{
  "num_hidden_layers": 12,
  "hidden_size": 384,
  "n_experts": 80,
  "experts_per_token": 6,
  "d_expert": 64,
  "d_shared_expert": 0,
  "hidden_act": "gelu",
  "moe_layers": [0, 1, 2, 3, 4, 5, 6, 7, 8, 9, 10, 11],
  "router_score": "sigmoid",
  "normalize_top_k": false,
  "routed_scale": 0.816,
  "balance_loss": 0.012,
  "balance_bias": false,
  "router_noise": 0.3,
  "router_bias": true,
  "init_std_router": 0.0131,
  "lr_router": 0.000772,
  "num_attention_heads": 3,
  "num_key_value_heads": 3,
  "head_dim": 128,
  "vocab_size": 16384,
  "norm": "layernorm",
  "norm_place": "pre",
  "norm_eps": 1e-06,
  "positions": "alibi",
  "qk_norm": false,
  "attn_scale": 0.0884,
  "tie_word_embeddings": true,
  "parallel_block": true,
  "init": "normal",
  "init_std_qkv": 0.0255,
  "init_std_o": 0.0255,
  "init_std_up": 0.0255,
  "init_std_down": 0.0,
  "optimizer": "cautious_adamw",
  "learning_rate": 0.000549,
  "beta1": 0.9,
  "beta2": 0.99,
  "weight_decay": 0.44,
  "lr_head": 0.00723,
  "max_grad_norm": 1.0,
  "warmup_steps": 254,
  "schedule": "wsd",
  "decay_fraction": 0.907,
  "decay_shape": "linear",
  "final_lr_fraction": 0.0,
  "batch_tokens": 65536,
  "max_seq_len": 512,
  "doc_mask": true,
  "train_tokens": 330300000,
  "max_steps": 5040,
  "dataset": "wikipedia_en"
}
Below are experts of layer 6 (counted from 0) of a mixture-of-experts language model. Rows are named router (the router's row for the expert), up (a neuron's input weights, with its number), down (a neuron's output weights, with its number) and show model dimensions 256-383. Each number is 500 + 25 x the weight over its row's rms, rounded and kept within 0 to 999. Numbers have three digits each.
Before each expert's rows: a language model's description of what the expert responds to. This comes from a sample of Wikipedia text that the model never trained on.

# expert 33
Description: Line breaks and infobox fields
router:526533488556522502527508499516543482505503443494464493552489502487501500532469471507517494494530506537507476520500465473524434499488500525521503523503520465469504555410469498514498507473498460494490478498514471531539512481522523489526509528457524498526498478482533498494489514531499470514532544482484499495450482482507504491511502507509464492488520514511458557457545484546559462501526
up0:460520497516514534439518542492499499525504472527489521504474468540490491509552486484526487516485501517443514497468486505478475529493486509509484498502535484534488498478472558513510545475519512514491505520501476493521474474463520523470513508473485502487467460485527483476534479492498457480547467534525480514510514524491517492499465512472486462473508527475493460488501495537495505504483
down0:578488519476489503440516428488499493453510523517520480541498513539483502470471489440508499516524466492480516517511465502532480542475563519539475477514523477436495470516564527484496519482504480491508532523521493462511475530512495521507474477503504494468487540495465478502516519465511514484509513523510509483519504496488532490524472483497472500531487485488461526515493499526529455456467
up1:487533507499502494501517507502493469518516497521504476508499476474517505540487497503445507505474502474472574486484462483473467526498495546509529507483543521499507512450481485480511486489496508535428497513485452496498447446521548457503538497460534501489463482491482498518501509532500501482574521494483472490474498480526488506518533519493487474517467505494516456440504470504559474529534
down1:521519496544482446494493495456518484510491502474492507507509507510526503467493501624508472495527491527474468476495465493487477494515494514429482494548490459505480510520521492444460518507486498464510529446510504476535535486481498494488512514480491491471525504508523512521477551523509500502546508460556494507522472495508525447520524514530489497514506510499461485466482547525529480530502
up2:516469543493525530535539531479498505497527482527537516516509510502532534526473428485502521513506472537526497512482473542486443486514521491491524539476469491489451516473493503485468476512510472504526511530538498490496513517547484563473483525482540529510486522504538479468495477523464559490519533499438515502504480497521469498472471512510456521520526501490515545493501529498499481521451
down2:490522514523487369474477463463523518487487498499446489483500501494477509511489495712518485484496536507513503507522464502501543466502498488529540499493542485522524512525524504457478511532479488507490493506455489503502519443513491478512508511547488486470490483489518493498517514515522491474488502556483489489504494500457494496475531495483511490539479491480489475472516491489512487465505
up3:518464555518559509546512473576492532500497536514494435536512485500510504531451497495502508509481487527507508556552508505467473480528470500490466519505494521527524502506463508506483484556514474465470520536476460535532461518496525549516483509509518481556518480489488472444498494490517527503539511530526520444437484483497481487466495505507484509473506520538475479494494467506505504494503
down3:490484516456485570479502508506474478480531541480493491529552530482491480508516504375511492520476489506493509491493510484517561499502494508460486519491472491504552517494512454511501519468464460487511486476472485486493500515486503505478508470524503555508443505483529488523502525505543473496473503510457490513509503510495529516469446521522536531441509471459494529429481496518477497505483
up4:497489487534537489488509538484497507512518520531550503564492498500468540507490469495506516491526528541539538487488489508525476502488489521545470503502513492528498491491530473484503462543549459528522465517477450483499530502476522480463490520519512468492432494492511492519547508490537507527484523477492526535494498473542489448486521476471495504510533499545489535449536473488518492486463
down4:513495501516504334518494480494525488494502477526487524503486501485498494527486503722503516467545506510503516494474501487505480515493525469508503509531496490504480502483478468523509498512521472520516441494493486514510492494527524501511502640512490475499469482473507509526522490500498509508484514493504504482499523450523521510465479471470510473498490509492508499503475502497477488512494
up5:487533522512488458494475501515512480517466498505490480535492483544500542481492483519501553546537536556543508493478487486563464486500517515533517523504439479528483503484484509508530530510504492476494504493491519497476523496495496504523467534522442506494508487519507479519523494481507517511498494460481529481523478464511516486528547482516500490487505517515455468451512489536566518464508
down5:498478480499500346507503507493511519529511488482496486534510507519505506529478494726499470502531512499497513526502480489502473492500512508517468514487504481524528498509468465491502509497506518514500466503496485486502471496478534514506500616485519505476516489520498494526518514524523502528508465466513469491473471487548479479589507493507496492494528512499492534516536475501481508508500
up6:476509479494469512489542529571517573509534501494509489489469454468504502493524524500488501513493526532496525483478488559487511518493449513556496487486516503522525512491491535516512498530524495527467526500461479493456473489495502502506506528497529515541518501542482506474536494486494477465480477520508473571463491528521498496470471526502523527472451499517509528439558495469509499539486
down6:499509502482557574486504505530501498515528481492484503473528522532496455522482447441521516518509507502495563484464486478482490477479538530494518507496509477514532514522476476485527510482459490470523471516507492490539495509504542473483539455470485540527476464513490504491509516501487512501517530500495525492521494478540465501480486487512485475511503461498502486511508493500436549500516
up7:463489515554513511474527477501518553535522489512489483538555519463494527513545543497514501487523528519503498553485524522463515475560523469493488477511437497468517492474557479507505504513509500523525507496480484501476538504493509516521518503495508464530498495507495490499467482485480522500502506499509497482521523456525518471496511502520485486466530492463468505484505496552497482485541
down7:511487477464560510500509487528486476502503494512503544491478487517489531480473443552525513481503496540529499491463473514534484522462445473500495438504542492464475500505485509466500442463477530491488527551440492480519514504513478491513496485554503544512503528505489488532502487529524512513531479537491500518489528478505525492511469510463497497459500496519543511523558501481500499522500
up8:516483464509495529471493557506521502439557510501523474513528498522518497507528484495499471516515527524537507558509503501483475462490474545517488521521477469510518491445508519468522528482509496554503512502442479542511472495518487509517516487508540535500498537519524480487521517479487464488460465465506499553464460496513508523499514503513501502516504470519505490452525499450499484451497
down8:479486497489537503520495540491509509557509463459450475480506483515493533517511472541530485487527516495489466525431443480480466490511510497479510530510534477477502506504483480497541510491493513475509470455506475504551525500469532492522484541492461423506503534516520509471503493529503502502465493474494557476504505434499489508516550487483517494565520474472493490511511515545477526436489
up9:465519518514515487515515520487514509493529511487533503521514481511544494492486542486530476550446505482464464504475502488470523508536492479501508499512520464518506493524508501492526550500470501472501487474506491532502513493512533530476526510530469513491457504496528476505485557515493485530502527479477499486501515470493499478507513503520519528504563489507482524463511492527522508490492
down9:515517501437521425481495490520489495444474489492490482497537528486516454456486531601505488524522486496499533482494496504502497487507501493523514494511496465537505507513507509501501486522548504474513534526485502478530498559471498439500515569491459480501550481486489507515462502475517463474510492503537474460513487457478527486438479510515523488521460478489482503517501507513495497530510
up10:484494514511527484478530519535503520522499461473507492504498548490482491484499478464466521493468498493488472499505500530476461508519490511477485486519517485492522486505489468465511477461479505508483494507476538535500486534538501485512462517447489487495493535514514491481469531506536478509515446497491463497495503469497459481490469569562500496497494489476498547477497452551530489516523
down10:501480537476500523514474513500487488486473489520499523521485446499506494487475488482488506469499484512528533473523486521489505505473520507485531471461442491501520465494507512544484486483525532502514499476486501473490519465462477472506527482512490529546489509494524490461474495481563520502508471475505517509544497511482496452531508462522496513465444491541479476513531540503516525527475
up11:467555499567518474518515498472511500497507489481495475542468458529485498506497453499527519517531535533499493540485488495520457493532503538557498521479499498473503515469482432472517503542524490487507510501527498517496536493479499480487449506479500537476475516509541506574533532465492476546484479458479508483549499471521439507533535483506521482547518482499484513480514489497464524482469
down11:493477487480510332498510483479491510491501473507504465499509478521494487503502501786495497471513496461506479520479499496512501469525485511514491520502541492505498497513491483503501506479487503486499494485513507481493490513517519508493507531521537503466502507517493479503509491492498498496505473498479506487480483489530484514598539483508492489486511502479508497514516482486504518483501
up12:502514500536508480495481503458554492444476471506517458551482504505483531507503505519479486503553495531539502523466462524525491495513475542513512490520497495507509510485473505468502505485510470553528494523471494508496541463475488493522487585525503538466488492516518481537490503497494520546451515496482505478533515477513509462502527501502506502520525502480480539521520465497528474477471
down12:512497485523496318505518503491515497512497505496497504513479507501496526500474502769492484508515520525477515525480483506482489515517490507541477525502485501486525482499471502497487502498513505521503518503475514492509492501476496508519489614476527491500497498530510520498508541506472519502489504502515485475467514497515491472484497470506506488503498522515528501491516475499505487497454
up13:487508512510534499488494518477485535470499520495537491562481513517515540482504470493527504483502504531527469494482458507480485456476517512526419523492521483493483493496490484498510519537497488529522516513459457526512518448483512548472476510516522490510476515506501452515499506509458464522461517459507502529492478503512522475492552456513503530481500479508505532472530469529494521437505
down13:464477475487510390508501500496515514495501456481476499499489475516481483502503514708512515498495534509522498495503519497510495494541486476520485509498476481533505529531485486468494486485517523496481456487505534523521471513520503523522485638546469468476488495500539487501521478499493497507460488466536492462490501470505492480500513491501498479469527477517486516515488468512492511450500
up14:435515535520556478514471493468508472471493503500501538519555474514463500482487492495488500504518479490532508493492517462500510510508524539543521505527538489461445483461484443500522496513488470504521462514467497482512475523499527501519541493524533512521481469518538479504465497533490518493520464472477492492510472465510502520495515512509480485522483517474539503474501515500529514510488
down14:497490507517493384530495480482462515483518508503476522484512445506539499507485489683503547486500461543516477495522485467535483492517482522539505505498478537478547480506510484531497551525558508492479511489520515504534487474519486467490510554501484461515493531459524463454475493503493478504505481482478520498502496465495507484510533525513486469501519491464479462512510469483491498517515
up15:487496520491490479489515483501520532546518480460457501522507474514494553475487506457475482454480508552463529523473505504457495487541464522485513466472522520490504517487519469523472549504484471531475488529480487484506453467529520507508495513496516462518500490476531461486500484476530501477487494483505500547461504478517516486507499499565517523447430519521483516487518491497469521495560
down15:512523495513533543528517514549479504534497435487448558497520490514512496496512469454488467515499539553487469528516513492505502493470514498504511524484532510482461498444506491464516486519483476550470454506522535568506513519517506473502491467475479508517526502470516501472482477458511467517486504498462543546498491475482495495532486520489502488494515506501524508468497523509460504470517

# expert 22
Description: Birth and death years
router:506569516515501519526542560466505477489474488487481491512485479506475492511533478486477495495486530562512512452515500461513431490496501525494504549497504513493541512477485494513493509520502505531519496537531459485499477485473501477499504513474511529500530480488478472516446566495513444456514513509527476494477463450512535462530537517542502505512463493480495490490528470500517498493528
up0:481502473503532534449547555501498498494510459533506529525467501519506490467550493498520467506519505510494493477507508524506482505522506544487497508454509486521481482507469533478514518499513499476504476560510516470470521513481497512467509510498503511472499479464538500483521522486506494498489437532509484497510481475488493513468511504510544492466509514452512496504485465492482480469460
down0:520473472475490474490533439533470503527544482481507504500517506505550525488465468530536492454508513470498486468439491521531509512465510490519505453497472573474476470488537488516489485497463452527540523487468486513528477476455521485543458561551501445497490499511509488474470507489522510501540487537468483480495484511503516530506530519506481500502529508530507467530494521507552519510510
up1:504522502511496517523534531473485489517500520491500520510517515474510535524468517513514459476456495496470523512493509461491449500463470517509493502478504513479522522449459460528468513530517530510470549520475465495495472492529510474512518496473525485536488482484482529482483507481512461457539500511512492499492486485499471510513527515495453489485496519512521479472493444515568464510481
down1:469502464507507445534500509528489508547481526513472472499498523487504476518442518547464487514528512516486503495489520502447464537571484507512503500519447520490502537521485461522505508503501494495480492501522498490540496477532502514475527520469481464500525516480505489511448512481501483510491474468489539501481506496513453504507489496492504527483522455496461480516477548459521512525507
up2:500493514505519526536569504483498507504507489503506493462455509506511506505482460471490539539462473517529488486498480470523451453454490487519493535511483483517499487472483517553457458492521484501535522496499507465469487489525484553544545527496502483511477543517527508447502468517482498437519478494519540530518468498522522500502522479529495541534509513520516520543520488495502465546487
down2:499513449497446483499477506502502495488496513511501463502511536491463491509467526535509507474488478535488476526488464544511491511515492495519537496456542513482510516497494502483520470513478504485486514511478480524528489464552527505519485517469499471532551493496472483482460523527560508509472503542482473498514448482485487517527449484464536469487496489486536497480478478512478505497542
up3:497455499476529528521493488544512491509498565524516462548523470486492510549469496502449520505507466583521503518504535515516482481520500533506503509492532507558517498513447512501475500530570493485499515483503525480486482464460494507519487521507531496537493522469472489479483496484490507467510521534506475475471498493474542504514489505541466522499514481518466456500483486544495524503508
down3:501511539486475522512504520540480481523533499486508492499521492517480531505482512485554494489478534485536502477535459506523467530460511497491515474503445459508516435527532518507520507475522502503513490528514448537502452504492479563526568501535476462455475524493508477500528499469530504468499535489466469518479495528537487525454507497466506508512512456476454514481494516520489536520520
up4:482487444510520544486541553511516513538523469555528483551477553539478547470482472492516476476517556543512534496510504514470529468507504470500467497499486517497473456511535493498527501501527506470499511534504499489495466510480502507497490488496507464508491501497491498511528509499497508527495487514504499543491482503507493465501523466516502502480537464532442509473560475483500470484479
down4:534512524514494413484486472493485479467483464508480480521479521480498509490473477629510526487516519485466504491457502499554493540499545460502504468493510495495472509527531505496521480527490468529471499495476492507504485538489540505483500550512479488481484471486496524527480504445511506468516488507495511509539481466486527525473481529465512498507525501520512483475451500522484511509483
up5:496497535486492507496517498498516490519480512511483477524518480512524538476503506504477507503505504537540511492454509493534464487521552506500564508501448497524480474514515481528508528521479495496491536503470495510498493503521473497517470498510443506510531485503485485537493499463512531529507520493501539492548473504496507472530518475535528489481513491478455433485515462516545560472518
down5:532448491519510408488485520528531536530493480502495502480475527511497472507507514617519484510503487516510487530497507472528509505481487487515478507515506511522527501535540521504470484496466542490479463474480466478483515508457535510505515606506488525494492496489482467525529468540511526502517513505497506495474512533511507488493496470466471518494469527522488517500530489481498478497494
up6:483511505491499481522477516566535536520495499488479480501501464458499511475527523520544548526492483530509494491510494526489498499499471542538451523485503509555499507508494540491496442493549454509518496525486444502458505465509479489552485514505484514517477542523457480509517498505543466486485468485494481574499482466538504517501518537536505520486450491485505475480533490506522533515467
down6:527468450542580480501461477475524477469493496493490500502519502526518461504477503473523503487460505477485497466476513468501459491502477484540494530481481508502502536475483491503494547512513469528443505510489484459525534516590521500474495496439454503537481523461465529483501501470482532512476506492491473514494476493529488517488470512511475559485507525528518537479488510470515489538505
up7:471520492518503501469513501498534536527506520499492495545492514487503500533550555501512507506535508491487513544505507532468531465534513508480496471501502514479482483462550501507512507508493510494519514508496505477521507527497473488519491489495525492501522496503484499476475463484527527490521489489487488488511519442489491510481568471522497484492536509458476473502459485501461488480525
down7:525522445486535525480542484504489538477501509526521460497493496575497478491452459483511525517475484553519513485429500496461505514440468515497485460493489563513526477510533532469515542502489530483481499485514472472521508468490521510492441514572524506521486525525526470479485456531503542468516500515490522488466503519480512489521454503450488526484509456554529507500524506506537501511457
up8:491482480511477529477526543515508464503530486466541481502524486491501445507541516501544512492506479487502508534499530488480456512517480497511530510511427484504546481441504527517474520460497512549447504493412486556566451502517522462533520470495543485478496524466523500471478519467509500510458504474505502526445467478529542491491529527535483507549472563531529480467555498521523467466499
down8:518496542520531481490508512481491493555477499517510518514492547519514478446508474501458479498511522479505486529530521518489472487466487470457508506483503487506544506482455551504505507487445493472510520507478485503513495492492507482476491520451526529550479482511500472487509488552492432474486538462548539533489489460499492474496532516485482526522467511486486454510503493471478497447477
up9:493508490507496496492494526506490491500519553507541528534498498529569519504499548481509510514452486530492500519467505490519525519528532490487491514500509487501496525469517492497530495496500501519484485476515445510462519556552472530500491511508476555501434493487493464497469544540502503525467528499491482509554505471481484461520504507517540525463511489543481495466494515504515478483448
down9:489503516508492422519497475511508458435503479514488473471547500476475475482526522564500472490464516460495491496437479522483488540518469498540516502549472501479506511493506518484479482528489480507492517522498518468477503497503512502523516624534462539503490459506477504532479465464493505530506552475495475490539481498469526499510489525482467543538513511504499475492521491496497469465476
up10:445479481518490509474520519503457526519509472497578509511514515499481495500479483450494553464472500523517463471470527548494432503523483506476496471512511492544494500522492449449494467464472507562460501510479503531472500513513491482495508515508490477506510516532513524519498510491497489467490461506473466506530513421517482502478456549560464506496501501527533542480516488553518481525539
down10:471469508478524514513538505497496503531457504486475507508486525449513507527563486497519479469509515482413505507514526483541492460457511501502502527468457488467498533489481471500465485494490482539460480449491503476484487523477530496505512444498527517513519485496496518536506509497548529454507489499512508485508489474496509516525496482514494499471531476495499496499504537480507520498526
up11:491512456506484522464512519507491510501476497455506484491470472532479474485538473467512501523512513535526494501479522504516493488540507523499504507486504507476527522476486457475479509506523494467499500483521480478488513491461476458503470470498510529468538482517524504557527483490463463524510485510511507456527485448511447548528519513531508534524519491480528532479442500484441540525490
down11:501471475507466511518505502511483479516483452492522489473514457526489506521475498591505502477458486459489497489461517496463512463513453539486520505532505463496468477481514485494443508491474534504485513513489549503508478533516535500454513508512493486428540542509488480474492498493522539486478486505491485487480500527510496502554502539502482493481488553503475504491493487463527462506490
up12:537516497498525519486506502473512468430480503509519475537494485504498485504534478496477489504538496539495503504513473509479480533515493516491482481497517495481498536517472496494551497485519539564503503539464505509496514497501505528510504530526537538508492527510506461513518541505518506497467486525452468486492468484473489491483502453537467532507525465472523541509505459494502455471504
down12:499504482522497408463515510521497484505472490479488515497476516493523560480498486626500480508558525550498536480472465483458501497499546491511518518508517508478488533480465494467512526442506503514545506483483509530546463477466526445503492532466492479524458494483511510496497554508445487515497506502501433496479511549505511499503506510496479495486512465504518511490527481506493520464472
up13:482492497517554541497541531476503535478512524516507509534478537509507517487510495487539480467488503533508448493491460501445506470447448500496470485497465521473515471486477487478520521537469522529525534523497459519484490462498501512509493480509487453504479468491485448534492503544490491498515506443477489557506472502530512509523538460538492486474509498479482491490528476578487499448526
down13:479496508492514429526504476476506515517532477495443499513482481506528496460499528593523472522492518491518498543555543540520506510482504462549500430474521454522488519532499523519458502467506483496494492496483496528519512509527517486538486560516469479484457495539517488528478479499486506502480494474526502508545505529511510502474497487512471495483504483531498530556449473510520481454486
up14:477500543508542483552482484476477487472515514482501507503505486510475498536497523477501505486524473522522511467475511438499474516463500500534500484505528494433533469478503445500484464520478483516500499529508463444486509485512492528507546502556499501517508502503494448523485491517505488456479477505464512537497494479505521495482511505524473488492465508515502485465481505489519509484530
down14:509482546482485492506477499494501476508534466469460520497531456502513531477475512502512505529492465500475506535523538503540552497489474544522496492467493475505479516548504484446494508479485513523481503499506511498477500488492507480472488491500473499523521480492476541493468487495497488479476567459529544557509479512497540527517527469541494491491526489509508498512487443442531491491522
up15:527474515502513478498486493514556495509522521449479502516525490525511521477543498458457489480488509529465517480470439510470476511538508514513504483484517487525474487513542490482478526499475437511489465486489504464485482471537526491507518482497539442508508501523510486489485490498506520515526472508499450541517461476546518530499508459523534526479444500546505489531515506505446515502564
down15:523477451535482517494491529474487511512478525485473522473491466527501475488488468464548492530494504487459452473470470501583509514465457474514482472514502492515468491514512491470499499530477490506465484494546489507479546515478478497529453456544515529500544550490522499512523516491513546483516516478449476500483493483518515513531458514463519521474471481475531513501504484475470515468562

# expert 10
Description: Infobox line breaks
router:501491490487528549497472494520503506466528480511507529537428491477484507506470464492536482488491508541510487461473491513491459514473491495518493570503506456484464543424463509518506540477508505525498488487488457503529509466518508491536490475505518495533489469481527475478519512490535448474513508489498493492485466471493464498501474540494464539488520501497514489471510475530559491501536
up0:495471484474514532460537526512511531530512482536506543526460454504511497514506468494512475486488486526479478496497514534525463554462467540513496484470501488586480496554495542491507526491482539507497494524517507480494496480491516521476480520490518535471495521458508501522518506460526454499520461549506489478486521470508483490494471514493508515446493528470525475496491503511527477503476
down0:528450482494492499501519501474477485498471475486505514489511513504492511550433504460498462481504473481494500493495568468458442551475490551515485511478501501509508524525497480478522533514493491499528518457482497496504480519511514497494469523518527491522441484520508477479521501499521535532501497502485523499498526504500483489493484487481466532491502491533505533472522514524501477505542
up1:471483485488494516499518491479480494522513523526506506507511485470497542566494494512481474493466488491498506450492513468495480525514529525515527537495542538495486528454453468488523508537527533475476495486503426470490474455523534497517535491490510530534482486483487492516520493489500492446572483473483458528503468471474450534528516484495470483511474516493508499471497461529536469538536
down1:538488457489461563525508533518504476506462496446523448494478514543500491494501481534533527477507501500507498508492487512471496514497520500464499525547491500546498511504528506487492467471548518475493552475525560542525510547490524466472520496480497506458529465426520504518495499517479536511501450503541523502514487482499486512500494501502531521486545502517497519475462516563494508558504
up2:504502513506553533537536499505482528499534467520540484492470518479514496526449434491479550513501513551529486475498493521518448501473529512503502522482493488522450474479477476499422464499522491507497513497496523493487520534543458534526493495475508500493481517482529485447486498542511533482554507485489509508462445514516459477531497490531488538519547535487504521520502515500512494529496
down2:500499506493483525498513513479506497469505453487465498502472518518474542507519530428524516483482492491461489480508458509512527512486512535492522451469545495504476504505531491518478477514491475506480500504493525474519523440521503427537491475541499518476527495485480487482502525542475504504538514516499445527503498483487523444490508525478496488526451528501510500503538472494512500460502
up3:499493517501549495528511474543505540483514518534538476512511460470492501532462500497475484490490490546530510511512531514543462492528496487480525522501527476545526485485468508514518474554509495488489520493461483493544474504484524543534495497552537498523527496472459485496502549517523494508488507499530475420487482489500485468479558525503496534480496486537477477523491477539494530487493
down3:497467500485461536499454509502525484474506503508490493522490521480449534479474519491543479502466514486501505486510469483468509486498531501510518489520437527487542516491526547484499469518482484521506512488484484464490476552515476504478474504503464495464456513500500518500489457507505483525490475521450504524477527552518491546485496479498539501464508492452512457499461520477499538515502
up4:507503453508496539489528543492488530465478504522524493532457508526512541485488481494527491471527520551516558496502489486490505503534502515482455477471509541494489480511562512517500498526538485497487509525507496474503507545471500478467487455481448463510480463486457484514529536506484468531477503500498514516521524501564508467476531467464508543534520451518435507473501496489529482491474
down4:544519543488489468506481479504512527477465495458483533496487541475462500522471522561539471425476511521529484500489500559466526511477513466487536511538523508484475525524448488510518558501513478470494507496521495568530472530536482520514521523531503495531483478481485505504502509509479522413526500505531492490488507492495496526529475466514521472419512523491466486498459470489447494499527
up5:497518504494467498487513497500501464482501547521471479527471491558534528479486475517491505532527514522491489486474545492510457479523549481526521524490457502502487512535465510540510512521502482475463496504463520497485486498517496519502467476483462502523512474492504490527524504480506529470501526497462496482511494483490517463496494490532548501479528493528462456475483490500560565513512
down5:482490453474474485531476499498510533504515486517480479550509498489480477538485535486487460463507539503508529463578514482471485456524525493484499488515541523505511529467513458486531491498479554526483469508463503498464474489488517477474498523446511515538529469508477483548500531529542454509513533513505486502521493505540470460522531465492502481509483533466486557481480530507510496525497
up6:462518496513511499517491515539546521506547503479511508488502445465461492472532518504529535527494493516486514449474497526501477527498472531561507526472490489570510464483492558485540473497531477503524539515445498494446519485488486507508534513555541524543488505526474465505509529476488465492501481515486488549484513504548496495504517502505484534494444497512509523481524519488498492512486
down6:521530506471489507499480518519481474478490519491498499479513517493503518522453501568497502495498504534501491484474464489529465497521522520472536478433480525527509525501499515498531514497490552490505478501470485487515458492498510478508523508479462530482461487512531535508497520472492568534462524478502509485483511489498490484487522478539503513498509548525502507499466502478490512527469
up7:498516466519508507468518512516482544494519514491497467530503525456492536498491526502500512502529524526481492550499545534485481473534497499501504486505481488484490473470543488535492561487504517517504483488449467521469515482518492495558504481498555481549510462496505496484496462481492486477497480476501513502521531482479484480483528471496508503463544495511482482482502504549494480478534
down7:541548474454518479477528518503465476502493479485478501463510501508488475492520493501486505459513517576510457523507505518476471521504542470485501509514522487504490565536486490489496445451453465504511515491478453441507502473495486463522519528502532564490527509494476491479508496541507514496507522516500504512502507518486470460453459566537530522457487473499517469505489486437487499477487
up8:488486477503469554488489545469472486440523489472534507488545487507531470507549514506514451501526501510481500501482517522485478490515438492523524488535474499511510482474498530472478507487506497557455525500441481549518458508496509497484514469494522535487506529486527490492450490483486463500413474468555488540507475495550528523496529526511516510552524516509498473477518520469493492505509
down8:531509500477521474530497462484478503526489493483529476479508514530525524484488529503473509480538503534476528474464471470485491521474496531461520502476484490491493513568521494520492504482524553463498458512538517531539502504470524444451468534503499464551465507492470507496500512549522507475469469506518530503478490478475482473467488480465501483521479465479513515462489482487525512456490
up9:477515500513503495519482495472486503478530554519531509577492510514539521534473535488528509504461447487498516503482495541451510531531485477508511473499526481493506537479493495525498482527501524482506515472480510510487465540539489529497489489478496511527471490462511466512481537506509506497520527519451476519494504445463481496519493504529541513519568482504486514472480452490498532513489
down9:529502503491459490549474483451494499451527518503545497495508491477494473466534483480489491501518532500477524487513499513472447522512475564498562558489505503535537518536500515459486496505491463493519497489503515489482542547489454470504489504480540527496529492499518502520513477510517465507514506487486483491525516496516499505505478498475502496537454481491499512537506513518517466518473
up10:447506504543528479482529523493503541519480493476555542516484527523469507482481498461451502487490503518505461491483503513454461477494515495501522507527516467518505508490512504501518456503506496520517505496457539509475435506503485502486467531470480456498516488516509492522470510475515495499506446480494515499504445460513486470490496553554484500510513496500495512464484481540536531509499
down10:484511547494481499528496532511547531471478466506533493519534478498532497479494502578461452527520509513494471484549515541507523494495499529482475491495506474492523471530488497462472529449513505543543526500495498482500526478429515514489496494476495501525484503522464494516521490491530487463506507463543524510522475481486476477493537481499502527502483497510493489511472527486516537479497
up11:471511478520511536459498529505498488530510497455504468519463463509466467486496487473484508528479515543479520521502532463476487472512527518500478495471505523512516471464501474489540517524538504497446495490537518490475499494476453471479470469498477507513507519495506514565518499488466475510494477493491500465547491492503461529509517496504512515548515469487490480491452469488491520519479
down11:508500458523500493510511497490430512507478506479478510464506508478472464521453534633465503476508508496494511473531550523481489451523516540469533504462545471536488514542502444496497494461479547457488490532499500487497521520504506475472495486522534496501490490460467506495492519492477502471505460483531519469463493493560484497520498513525516444506502521471458495504457471487551507470499
up12:498487478526502539481500502525544507451491480517498464553487476511506509488506542493489520485514485502520502486521474511453532488543461496457451434487521506492514529517471509493523497465502497541560486531462523529482471481488489508534484529499499522487500486508520485503515492489518499491489534524480545487548473465498482525506484534534507485490540512489500551501476449481550491468491
down12:516518426495491477496463513474468489558446474507478511487524492531510496527507513519493476503567467554488473496501508510479502530549519468547527480510528507541486511500502505490503491508473511490521527495460539451528499530441466497505489524501496537496516483461495548510447522480514537535502514481525493491483512452477499453512503501529470477473509518517521513515497505498499502517504
up13:480529528516525512469541491472459524490516506526497479521457512495517525504503490503493491495498530509501453507526460499462504459450492474469461520497501501486496479466529453508516498551499480540483506500465495526512432460481520530497460492445476477515452462528502472538492527530482503552495504493506500516473465500520473472488508465509548529462521495520512521490502503536500494456518
down13:510480476438483449494508513483534469479518464513528518494509502510463490490538498512529510499471497503506531505500532481498470524549492477475502496527453486514489501510554488464511505493493503518441507480491470504492504523515482500503499530498441473494504466485497521486503447505509498487511508483564483508513502500500474487531511517507509516497498497519464508540464494521541522467486
up14:426520538497527510520467508462515497442526512488512517508495493503497491524531512473532513511521440535546495507469534464503493508473499514487504457491532513470478480472490472464522515522504461533528491498503502485489477513496562520507531481518530518533471501480533471480517494567504499462531467494495468500525497474467548506451486533529488490535512542478527467452461515491534529483478
down14:427464481496492528559492507532518497512505501499516466474477448492517502492522516490501510483518468477504492532466459525479548542519465508518485483499493495485495460482536503515478525502468472515495504519519507539458504536473485492507539506494488518493526556492505511495433538526558471528458479498542578506520466504534513478525523514525465476520527478491458447528498481509492482513480
up15:490511492508500509484511486493492509519502503479505497484508493511517540483501510465479466472485483558500512497499493535446465521525509505487528495482490476503482507483517489477467529530525424515465473521522484479485479459548512481517461480504508479531482491497505497483509499470497488503499461490515472483508454499520510517507516513526503548470442485551503489532536508491496526497546
down15:476517505527464541504468508521528485529527448493502484526551506500470518519511485451484520525491509537478495512512484504508476477483481535508487479504507485447534497501479482527551478524516517516533492490510458557500491489524539521513477483475500480468481544472476549463527474500569443471488503492474532539499501542513502558541483556510536510486483469476525472515531500495490482496511